config.yaml
num_hidden_layers: 14
hidden_size: 256
n_experts: 64
experts_per_token: 4
d_expert: 64
d_shared_expert: 0
hidden_act: "swiglu"
moe_layers: [0, 1, 2, 3, 4, 5, 6, 7, 8, 9, 10, 11, 12, 13]
router_score: "softmax"
normalize_top_k: true
routed_scale: 2.5
balance_loss: 0.0088
balance_bias: false
router_noise: 0.3
init_std_router: 0.00911
lr_router: 0.000503
vocab_size: 4096
norm: "rmsnorm"
norm_eps: 1e-05
tie_word_embeddings: "early"
optimizer: "ademamix"
learning_rate: 0.000609
beta1: 0.9
batch_tokens: [32768, 65536, 131072]
max_seq_len: 512
train_tokens: 407700000
max_steps: 5447
dataset: "wikipedia_en"
Below are experts of layer 6 (counted from 0) of a mixture-of-experts language model. Rows are named router (the router's row for the expert), gate (a neuron's input weights, with its number), up (a neuron's input weights, with its number), down (a neuron's output weights, with its number) and show model dimensions 0-255. Each number is 128 + 24 x the weight over its row's rms, rounded and kept within 0 to 255.
Before each expert's rows: "comes after" lists some tokens at least twice as common just before its tokens as in all text. This comes from a sample of Wikipedia text that the model never trained on. Tokens count by the router's weight.

# expert 45
comes after: " of", " in", "'", " for", " with", " as"
router [154 133 129  93 129 111 155 106 153  80 139 139 143 138 138 150 129 135 138 106 149 143  94 148 110 149 124 108  94 160  93 143 152 140 100 148 120 123  86 162 138 115  89 128 119 126  94 170 158 177 121 141 134 107 151 105 137 113 136 131 152 127  98 150  88 138 164  55 121  79 128 118 136 122 154 148 156 105  96 136 107 102 163 123 111 108  83 132  96 137 122 182 115 145  91 115 146 138 146 156 160 130 115  76  99 160 138  88 118 153  91 145 120  86 159 131 139 114 130 152 145 148 168 151 120 173 128 103  91 123 110 107 148 127  64 125 126 112 139 127 139 128 126 162 148  90 134 108 166 148 138  91 176 154 138 169 113 121  95  94 110 144 165  87 150 159 127 120  90 148 135 162 114  95 121 122 150  98  90  63 112 117 122  87 134 140  95 140  88 148 110 142 158 122 120 137 116 118 117  98 156  97 145 112 112 121 138 127 121 137 135 124 164 129 125 102 100 105 123 109  87 124 156  76 153  79 131 152 139 122 121 137 140  98 148 140 151 119 136 100 145 115 122 125 171 142 104 111 133 144 139 127 127 131 126 143]
gate0 [111 116 152 126 168  85 128 154 119 148 123 118 151 148 145 160  94 131  83 109 126 107 134  79 180 134 125 114 112 137  99 145 135 160 138 119 148 106 131 141 153  85  87 134 150 162 139 122 124 165 129 123 109 127 109 124 135 157 102  97 104 140 122 105  72 137 115 135 110 105  88  85  97 153 124 142 140  94 102 140 111 142 107  86 149 163 108  73 118  80 113 115  93 123 138 125  90 151 121 116 110 145 153 129 111  98 171 164 122 152 120  81 110 174 137  99  97 159  96 128 129  80 134 159 125 151 124 112 152  95 116 152 141 119 164 150 129 108 130 152 141 106 124 127 112 139 187 115  93  99  92 114 118 137 145 101 109  72 127 161 103 114 161 130 127 100  92 140 112 142  80  84 138  88 126 109 130 130 137  96 130  97 143 149 128 125 146 130 160 124 148  88 131 122 107 135 149 121 126 149 114  94 129 196 136 117 122 109 168  98 183 126 123 119 122 119 111 107  82 129 120 134 110 122  87 124 151 135 127 140 124 147 133  83  98 105  81 163 108 154 138 115 156 119 109 120 144 128 151 136  92  90 126 117 129 118]
up0 [151 128 152 140 109 140 104 100 134 140 140  89 115 115 138 108  90 122 133 126 141 110 142 165 125 145 127 123 119 156 189 165  99 149 155 129 115 104 111  97  72 133 162 169 119 138 163 147 140 103 124 160 142  99 113 132 149  92 123 124 138 125 141 139  93  97 127 143 174 168 142 149 122 104  93 141  93 126 129 112 130 132 138 125 135 122 108 110 119 176 110 146 139 143 177 143 128 147 149 175 110  75 107 135 110 119  89 141 137 176 103 122 113 124 156 153 176 126 118 125 117 100 143 128 109 128 146  97 128 100 100 115  95 118 137 138 127 108 111 102 129  98 115  97 155 141  97  82 118 139 111 118 135 162 128 154 167 167 160  92 135 181 123 174 107 124 117 109 134  88 124 117 148 132 101 125 110 140 131 130 108 163 115 103 104 146 113 105 135 137  77 122 181 132 149 111 120 173 145 143  76 126 138 130 170 179 104 109 115 187 122 140 111 120 137  99 150 101 142 139 139 178 120 120 177 155  86 152 138 122 128  89 145 132 147 109 123 125 136 130 120 145 110 120 142 130 166  73 151 174  92 147 134 171 135 158]
down0 [131 122  88 175 169 110 126  99 130 123 156 104 128 149 135 131 132 117 119 119 108 111 144 154 165 110 150 115 156 109 171 103 133 158 145 110 105  89 190 133 144 114  63 121 161 149 150 120 119 119 158 136  73 138  97  99 105 143 117 159 138 136 151 130 112 137  92 165 122 130 128 134 156 151 115  92 122 127 115 176 141 191 187 132 152 127 143  95 160 143 133 137 108  95 139 144 138 136 137 115 138 152  91 183 138 125 133 143 120 129 119 135 127 162 116 122 119 146  76 165 103 124 101 133 147 125 124 139 148 150 145 127 153 138 149 139 156  94 131 110 124 160 121 150 171 145 132 126  93 121 122 146 123 121 119  78 112 142 144 121 159 129 104  86 143 122 160 127 148 126 124 170 128  99 120 130 158 132 124 114 118 145 140 136  83 139 116  99 161 190 115 114 170 112 128 101 119 154 161 109 134 103 138  87 150 150 123 138 142 126 129 163 140 106  74  90 129 122  97 128 139 110 103  72 103 130 147 123 185 119 147 142 146  94 123 160 121 114 133 104 156 161 110 128 146 169  98 110  66  86 114 145 116  96 135 109]
gate1 [107 121 102 135 115 106 137 143 124 107 125 135 110 161 132 147 132 111 113 130 104 117 121 120 134 114 166 110 117 140 137  86 179 138 134 122 122 114 141 138 183 133 131 170  96 194 136 160 135 127 112 133 129 131  79 147  99 121 114 120 140 109 111 155 121 129 121 109 145 146 133 123  93  86 104  98 122 156 158 132 129 136 129  99 158 155 136  91 150 113 136  95 106 128 124 109  87 122 129 112 121 117 129 126 140 115 158 143 124 157 153 112 110 127 123 112 131 130 124  49 158 117 120 119 113 129 162 136 182 111 177 148 148 154 128 167 103 185 134 152 131 161 134 131 150 128 175 165 111 111 174 124 134 103 110  98 166 107 162 151 110 132 130 102 126 102  97 161 118 143 148 150 150  80  89 130 120 160 149 123 119 145 145 132 158 116 105  97 173 150  77 158 109 126  96 110 126 159  72 104 107 121 213 115 141 148  92 145 114 113 140 176 151 129 120 145 147 178 137 152 120  92 118 101 104  98 154 143 132 127 162 109 140 161 150 163 118 108 113 146 145 112 135 140 127 119 146 125 135 143  89 137 146 160 115  69]
up1 [111  84 139  95  70 157 107 119 108 120 150 155 172  64 146 102 108 126  97 167 156 106 106 128 118  89 121  85 140 156 126 150 120 143 119 128 167 101 119 104 124 106 182 140 130 120  98 139 141 121 135 113 129 101 108 134 118 106 163 143 115 126 121 128 130  91 145 130 172  83 117 146 122  82 109 154 140 104 108  71 113 144 141 126 136 136 149 105 106 132 145 115 125 135 101 107 119 141 141 152 130 137  89 136 134 102 141 109 118  97 145 121 123 156 133 155 114 134  92 136 108 144 122 131  67 142 148 118 153  95 155 164 141 118 151 137 143 125 141 117 142 121 125 128 103 143 163 140 153 149 154 105 127 152 154 116 159 107 139 121 114 128 105 149 115 141  71  84 169  91 125 133  97 124  71 100 145 192 135 122 113 153 119  70 115 193 124  99 117 186 118 110 121 123 137 155 138 125 146 102 104  83 130 123 161 120 147 100 144 108 119 160 135 147 148 139 119 149 139 131 152 120 108 134 148 151 142 122 120 135 131 153 149 160 148 105  70 114  86 128 149  96 156 115 135 129 115 135  78 115  81 110 100 165 135  96]
down1 [118 123 137 119 143 105 119 118  90 118  96 106  72 113 113 104  79 136 117 140 100 106 131 139  81  94 111 140 135 137 160  77 108 140 118 108  88 123 148 167 122 152 153 158 117 131 148 105 143  98 123 131 156 110 119 181 110 144  90 137 129 148 136 122 102  98 124 129 125  95 111 128 149 152 115 130 154 109  90 114 143 139 120  98 162 127 105 115 135 136 135 132 135 177 166 130  88 134 118 146  95 167  91  99 114 143 182 138  95 157 107 131 119 151  96 100 140 129 128 106 155 105  86 148 135 161 135  95 171  98 136 121 137 150 109 105 139 161 103 178  92 155 123 124 150  95 112 126 189  94 157 139 145 133 115 114 137 145 121 132 139 107 142 137  99 127 139 128 111 166 111 133 111  89 119 120 147 101 164 161 106 144 147 143 133 108 131 134 116 122 105 115  83  70 143 148 118 152  85 115 166 140  98 133 130 133 173 177 155 125 131  97 134 147 137 122 144 108 115 160 108  94 131  86 130 102 120 150 113 102 127 203 140 122 141 156 125 129 152 111 185 151 139 102 183 123 144 144 113 127 149 142  83 111 148 117]

# expert 6
comes after: "\n", " |", ".", ")", "==", " ="
router [126 126 101  76 126 159 131 169 110 124 114 119 168 118 127 114 123 119 131 125 150  97 116 106 135 138 130  92 103 138  87 153  94 152 106 126 104 143 191 141 111 100  92 178 111 100 115 111 136  90 117  96 139 124 146 127 122 152 104 105 173 138 108  86  67 135 130 139 138 143 173 146  94  91 142 101 158 135  93 123 107 133 146  89 141 101 139  88 140  99 135 116 138 125 109 135 153 113 100  88 142 107 131 106 135 158 136 165  96  87 118 111 142 142 113 112 127 160 169 146 122 133 105 146 104 121 125 122 101 134 121 154 163 118  88 144 162 123 122 161 174 108 135 147 159 135 125 122 158  95 122 115 103 170 150 170 114 114 136 124  84 123 121 133 143 142 103 111 141 181 147 133 145 154  99 128 128 112  87 147 163 162 169 121 112 143 165 177 134 104 128 118 119 132 142 114 155 129 116 142 132 128 101 131 119 127 187  96  67 108 111 159 155 125 130 142 153  92 131 130  92 129 139 140 155 134 127 114 129 111 151  97 131 138  88  98 153  85 122 170 140  87 152 162 132 185 127 136 129 128 140 130 101 177 109 110]
gate4 [120 150 165 130 132  91 105 120 154 142 159 105 132 142 140 136 102 113 132 146 178  99 167 140 144 109 169 121 138  97 139 130 148 110 173 151 126 119 110 158 157 153 127 106 149 165 129 132  67 100 153 130 173 118  61 123 156 116 137 130 101 123 162 133 136 118  97 141 117 142 145 103 116 136  97 106 127 129 135 115 128 155 109 126 147 145 164 136 134 111  68 157 107  87 116 171 103 182 104 163 149 122 133 125 121 127 113 112 137 137 146 115 151 169 153 132 149 136 137 116 126 165 159  93 123 122 148 101 174 141  98 123 122 148 115 120  94 155 175 102 115 149  75 114 120 117 125  96 117 134 125 126 129 100 138 132 116 100 153 117 135 118 123 135 148 144 122 185 118 120 107 140 145  88 116 128 116 140 138 136 104 152 150 137 135 127 102 165 140 117 121 127 104  94 124 113 136 100 135 126 112  89 154 194 145 168 104 127 134  96 108 167 135  69  96 142 123 187  86 156 126  93 132  70 125 157 133 134 119 164 135 127 141 122 135 150  85 154 144 144 145 137 108 147 128 125 125  89 126 123  60 160 133 177 152 119]
up4 [103 118 165 130 124 103 129 150 178 111 105 135 140 145  99 114 115 118 107 133 105 159 171 129 141 127 167 141 111 159 142 132 113 131 131 139 130 135 130 120  98 130 152 107  98 119 116 132 124 173 139 156 126 102 140 115 154 128 148  95 114 121 149 123 169 137 161 151 164 138 130 161 128 132 141 110 121 134 154 160 129 128 161 104  79  90 110 134 113 139 117 122 116 137 101 162 117 103 162 152 124 148  90 172 116 167 174 165 122 147 165 133 106 112  98 152 146  88 120 132 146 118 170 129 112  94 192  79 149 139 173 104 121 148 125  99 120 130 135 150 102 105 158 139  91 130  78 170 135 131 150 136 161 101 126 104 123 152 103 104 138 168 124 140 190  63 112 123  97 147 167 142 130 130 122 119 129 132 115 128 152  76 138 113 152 169 128 110 128 122 109 111 153 132 134  91 105 154 115 161  90  90 131 113 124 125 141 158 114 179 153 124  87 141  94 128 168  70 147 121 129 139 129 148 116  92 123 165  74 144 102 117 160 110 148 133 158 116 136 132 108 162 109 175 162 122 108 141 121 117 161 127 115 119 135 159]
down4 [129  82 148 104 127  96 149 107 112 151 137 146  88  80 154 100 104 111 138 129 132 115 123 135 167 129 104 102  64 111 138 152 128 163 141 138 134 123 141 122 136 135 124 140 127 105 137 104 111 118  97 172 167 173 108 125 154 169 129 133 152 125 105 115 106 129 138 103 105 122  93 102 112 119 135 110 153  97 131 112 137 136 121 105 126 101 135 149 105 123 130 122 133 148  97 110 142 109  93  87 140 113 127 117 147 127 104 103  78 147 154 157 152 137 122 145 144 129 141 143 104 156 111 133  95 105 147 166 100 115 133  86 122 162  76 153 103 100 152 144 154 169 130 100  97 177 151  97 170 159 158 114 156  88 118  70 146  93  98 137  92  98 117 125 127 113 177 113 140 126 140 114 130 108 131 111 126 117 121 140 147 174 135 160 108  83 139 134 153  99 135 152 113 182 102 128 165 111 120 125 151 174 120 116 131 127 134  85 112  90 160 108 110 128 189 145 131 106 152 147  77 104 149 111 146 154 137 135 109 161 111 142 106 146 184 127 149 136 126 113 132  91 100 111 138 110 153 127 138  69 126  98  87 148 118 128]
gate5 [109 149 127 135 148 121 112 119 134  94 132 123  98 164 167  95 189 115 138 100 143 144 113 114 116 115 117 158 117  98  96  91 110 128 142 155 109  91  98 139 118 172  93  92 127 140 146  99 152 107 149 169 112 144 114 165 135 160 113 101 127 141 152 114 123 131  86  98 163 124 123 130 123 115 122 127 138 125  82 129  78 155 109 122 124 151 125 112 153 122 104 118 107 151 110 129  93 138 110  93 132 140 123 119 122  80 154 127 161 121 167 129 113 102 165 179 102 110 105 104 132 157 167  73 142 120 128 126 141 138 125 132  92 162  88 138 139  88 157 112 152 178 148  99 121  97 121 165 139 154 144 117 106 113 110 122 124 108 141 128 142 135 104 110 175 150 136 112 109  98  92 133 127 130 169 156 167  99 103 109  87 113  96 139 161 112 152 111 151  81  90 137  84 106 138 137 153 133 180 100 129 103 127 122 153 111 111 152 132 118 140 120 110  99 169 135 118 137 132 135 150 141 144 131 124 144 127 172 158 173  74 132 155 123  96 131 172 141 134 168 154 163 155 117  76 128 139 118 146 136 172  95  98 117 136 144]
up5 [130 120 134  93  67 108 144  84 124 126 117 164 161 125 115 133 143 158 139 130 152  64  99 114 118 105 162 134 151 153 149 127 158 118 123 137 138 137 153 119 120 108 135 142 132 148 147 125 139 110 128 162 111 110 105 172 160 175 136 146 125 156 135 118 128 133 121 154 118 170 163 131 119 116 106 145  69 120  80  63  89 126 120  77 123 118 130 101 160 142 166 114  90 126 132 165 134 152  94 120 145 204 148 153 111  84  98 160 141 100 117 159  95 100 120  91 126 102 115 130 150 113 118 120 152 110 134 126 140 122 116 122 165 119 109 127 147  87 130 163 112 159 108 144 148 125 128 140 129 130  84  85 141 144 105 133 145  83 172 136 100 103  85 113 134 160 168 116 136 117 128 135  99 126 123 137 114  89  94 109  77 130 130 114 116 122 122 121 128 122 107 124  45 116 139 127  72 124 126 111  97 121 141 148 137 131 129 114 166 135 108 192 121 120 117 140 114 122 131 123 130 159 141 104 145 157 146 116 121 119 149 143 125 152 138 101 144 150 133 164 148  88 154  86  80 139 129 140 156 146 124 139 133 152 120 102]
down5 [135 106 115 144  66 145 108 120 135  80 102 120 150 146 136 182 160 127 106 102 156 144 102 122 123 115 124 131 146 121 166 142 136 131 151 176 123  90  92 140 113 127 139 140 131 153 118 164 109 180 149 121 122  96  89 163 107 128 144 162 121 120 135 142 142  82 114 126  93 113 126 148 100 153 129 131  88 156 153 108 146 164 173 145  75 132 134 145 127 144 119 140 130 112  96 125 146 115 148 129  91 147 159 153 167  94 154 142 124 134 123 119  97 132 119 127 107 167 135 109 151 120 135  87 131 127 120 116 153 133 122 162 111 121 102 121 149 133  86 154 131  88  97 201 153 115 111 138 122 134  86 161 161 130 124 105 150 100 106 113 157 155 152 171 106 165 114 168 123 121 130 114 137 103  85 134 150 125 153 101 108 147 136 132 131 165 109 147 168  97 113 105 136 117 164 121 131 126 144 132 163  84 109 116 153 145 123 148  99 154 103 136 150 155 137 127 120 152 100 167 136 120 135 111  91 146  85 121 102 172 142 116 121 145 107  97 104 107  42 130 119 159 109 134 161  71 143 137  97 132 133 146 135 142 142 155]

# expert 55
comes after: " |", "\n", ")", ".", "\"", " —"
router [193 111 112 120 127 151 127 147  68 113 131  98 157 117  86 165  95 159 158 115 111  95 151 129 185 146 120 107 111 196 161 129 184 179 122 123 148 146 168 135 110 143 124 131 144 132 124 136 138 148 150 168 140  88 116 122 102 105 120 120 153 154 103  79 116 126 164 136 142 150 117 142  87 134 125 142  96 141 135 172 117 141  95 161 145  99 138  88 141 127 167 110 136 130 120 119 146 141  85 121 123 155 126 174  94 114 146 163 122 161 104 122 126 121 117 130 132 116 140 132 106 147  54 140 116 134 104 136 106 158 112 105 147  91 116  98 138 121 110 102 182 103 137 143 140 105 115 147 173  83 107 136 121 119 126 141 112 123 135 106  79 138 148 144 132 138 141  77 168 152 147 115 162 124 125 151 174 107 133 149 107 155 145 126 121 135 147 137 117 157 177 102 115 121 171 111 105 106 140 124 122 121 126 102 133 136 120 137 120 113 131 124 137 126  98 165 124  86 149 114  82 133 128 131 125 103 153 111 117 110  74 144 156 100 160 116 105 117  72  93 146 148 111 133 109 142 114 121 137 158 124  99 131 130 137 152]
gate0 [131 125 112 122 102  92 110 110 134 137 130 100 144 182 101 128 137 119 103 133 106 118 148 136 139 175 140 153 145 133 153 125 146  73 178 130 152 112 111 133 102 150 127 142  93 183 138 157  94 116 163 153 117 100  91 154 118 196 144 164 118 150 130 156 127 133 123 176 129 140 140  98 124 117  94 126  96 117 127 131 127 192 151 118 150 119 161 147 111 138 121 127  93 145 134 155 103 122  91 112 119 104 158 129 111 123 164 117 131 127 115 156 123 146 152 153 136 115 116  98 128 105 175 139 102 147 150 111 113 136 164 110 131 149 114 138 162 108 142 135 130 104 117 155 131 139 111 122 100 144  92 112 118 115 148 104 154 111 122 108 132 147 129 141 157 183 149 168 157 121  91 110 138 115  94 159 143 110 100 105 160 122 172 101 166 136 124 120 155 122  92 132 129 104 143 159 123 142 127 101 133  74 132  88 135 183 155 137 138 106 139 158 123 137 122 150 159 130 126 161 124 128 145 118 132 108  69 145 107 134 115 181 159 165 148 131  71 165 143 143  84 154 139 132  87 118 132 127 159 114 103 161  95 151  78 172]
up0 [156 105 116 127 138 156 103 132 136 159 125 128 110 154  96 126 134 156 136 105 137 134 138 133 137 139 121 160 137 122 193 145 119 150 121 196  80 107 131 134 138  99 121 111  99 137 172 139  81 127 120 140 112  78 122 161 134 160 107 114 133  93 133 137 107 150 143 132 128 104 143 107 117 127 141 131 161  72 160 156 133 133 192  98 137  85 139 166 129 138 120 107 171  97 110 141 100 139 133 163 146 140 118 146 110 101 137 158 128 123 153 103 117 136 128 121 132 147 103 115 104 128 127 130 129 141 176 124 153 133 152 125  80 140 136  58 149 112 112  89 167 135 116  88 124 159 126 130 103 117 129 139 168 143 162 129 149 113 120 142 142 186 107 124 128 126 129 143 140 104 157 117 146 131 118 142 104 178  96 107 101 109 117 139 130 145 159 107 160  97 162 136 125 120 109 122 113 120  98 138  71 118 106 120  97 119 138 191  63 128 105 112 140 118 119 155 148  95 179 138 122 116 128 152  92 130 147 113 126 139 112 109 129 171 148 108 120  84 155 149 164 125 134  91 166 136 113 133 122 128 189 160  84 138 129 164]
down0 [145 162 114 152 137 118 131 138 112  95 134 108 135 123 117  86  93 140 150 101 120 140 134 147 128 123 129 137 111 161  85  75 116 127 135 113 120 135 115 116 146 153 116 126 158 105 113 147 115  85 103 164  76 134 105 119 110 131 137  89 117 120 127 168 117 141 143 127 152  92 150 141 168 121 108 114 101 119  89  94 174 141 135 101 183  86 114 132 117  81 129 153 105 103 120 143 132 135 146 115 159 142 172 194 181 102 110 181 139 156 108 147  83 161 104 121 116 133 119  99 176 133 172 139 129 126 150 108 118 112 117 139 156  81  99  94  98 133 105 130 144  95 133 114 149 119 130 125 105 161 116  94  85 137 106 119 134 111  82 125  82 136 151 129  94 110 104 139 115 157 124 140  99 113  91 132 144 123  83  88 148 166 153 132 127 149 104 141 140 172 113 110 149 164  85 123 119 101 126 125 113 136 106 110 113 143 126 129 113 125 132  86 104 150 120 121 122 127  97  75 123 128  59 152 150 103 122 150 150  87 115 116 164  79 118 164 133 146 104 141 126 131 131 139 138 128 120 139 164 134 106 111  97 108 109 156]
gate1 [ 96 131 134 128 187 139  91 109 145 151 112 107 137 126 121 122 105  90 119 142 148 144 149 116 144 137 162 168  96 131 136  78 153 136 142  93 140  79  89 120  95 102 143 146 151 172 144  87  89 100 168 115 132 111 123 108 101 125 185 109 104 120 149 177  99 114 103 187 114 133 124 125 122 135 113 136 113 131  93 142 144 165  63 111 103 135 148 117 139 136 119 129 136 100  72 131  96 148 105 133  82  95 133 115 116 107 107 132 169 151  89 176 124 134 150 153 134 113 138 127 100 136 142  90 147 160 113 137 177 133 172 113 115 116 100 116 133 144 134 144 113 100 126  99 129 120 158 136 133 138 140 108 141 112 136 150  92 138 112 148 174 121 148 121 140 137 162 134 113 106 141 128 159 112 124 157 117  72 104 161 121 123 170 110 154 105 158 141 130 148 107 164 125  75  87 126  96 148 125 133  94 107 142 113 135 119 125 133 115 115  97 132 127 103 125 124 112  97  77 148 142 136 129 107 114 166 116 132 140 197 114 126 133  85 131 134 114 120 134 133 106 138 129  98  81 105 150 130 162 157 127 155 104 116 122  71]
up1 [113 116 134 139 113 136 148 127 100 107 137 167 108 120 152 132 123  95 122 133 130 100  91 147 167 151 120 132 148 104 152  73 133 136 110 138 108 133 141 111 123 119 141  89 152 124 132 133 141 105  99 109 134 154 118 177 132 138 142  88 140 115  80 158 122 152 139  64 175 121 108 132  67 129 124 111 134 114 155 168 125 136 100 122 138 134 120 132 117 140 159 129 171 179  84  97 108 182 153 135 178 129 142 129 143 127 101 114 119 119  86  94 133 166 159 117 144 134 119 112  97 127  65 119 130 165 131 105 136 142 133 140  84 110 128 164 159 108 102 149 146 134 112 116 132  86 118 123 128  79 117 145 195 157 153 157 106  93 141 147 175 155 134  69 140 149 148 159 116 121 145  94 124 128 140 132 104 159 165 112  95 169 122 134  97 102 119 157  92 133 165 121 116  85 125 129 128 162 132 121 148 116 135 137  97 130 108  65 147 159 150 147 126 127 141 130 113 110 120 132 123 160 113 116 136 139 139 112 172 152 172 129 133 112 138 109 126 106 100 111 126 102 109 125  86 133 134 106 143 113  81 107 159 120 164 156]
down1 [134 125 145  88 129 107 178 117 114 121 171 119 147 163  75 146 117 171 131  98 132 127 132 148  69 172 146 131 125 105 157 118 143 188 154 127 126 127 103 119 105 122 117 129 115 151 208 162 115 140 141 126 117 131 152 143 144 158 151 148 105 145  94 117 123  95 167  98 128 177 155 139 134 133 108 109 147 139 116 123 110 163 135 135 121 111 131 141 159 135 113 113 129 161 138 118 129 135 114 120 180 143 117 125 116 213 102 152 191 104 137 143 119 115 109 111 120 156 123 162 115 142 141 150 135 127 138  97 148  92 113 135 123 132 161 150 115 148 120 109 135 184 108 143 144 123 158 119 136 133 127 152 114 109  91 167  81 163 124 125 122 124 102 121 125 145  98 102 109 125 149 112 135 152  77 101 160  95 154 141 132 142  90 179 135 112 121 105 126  63 128 128 128  98 159 154 104 115 151 155 104 130 138 125 157 125 166 125  81 141 132 144 110 136 110 166 124 113 123 168 111 104 116 127 155 118  79 123  96 118 115 125 123  87 133 163 125 116 124 130 106 110 150 124 149 112 101 197 120 128 113 158 138 123  99 148]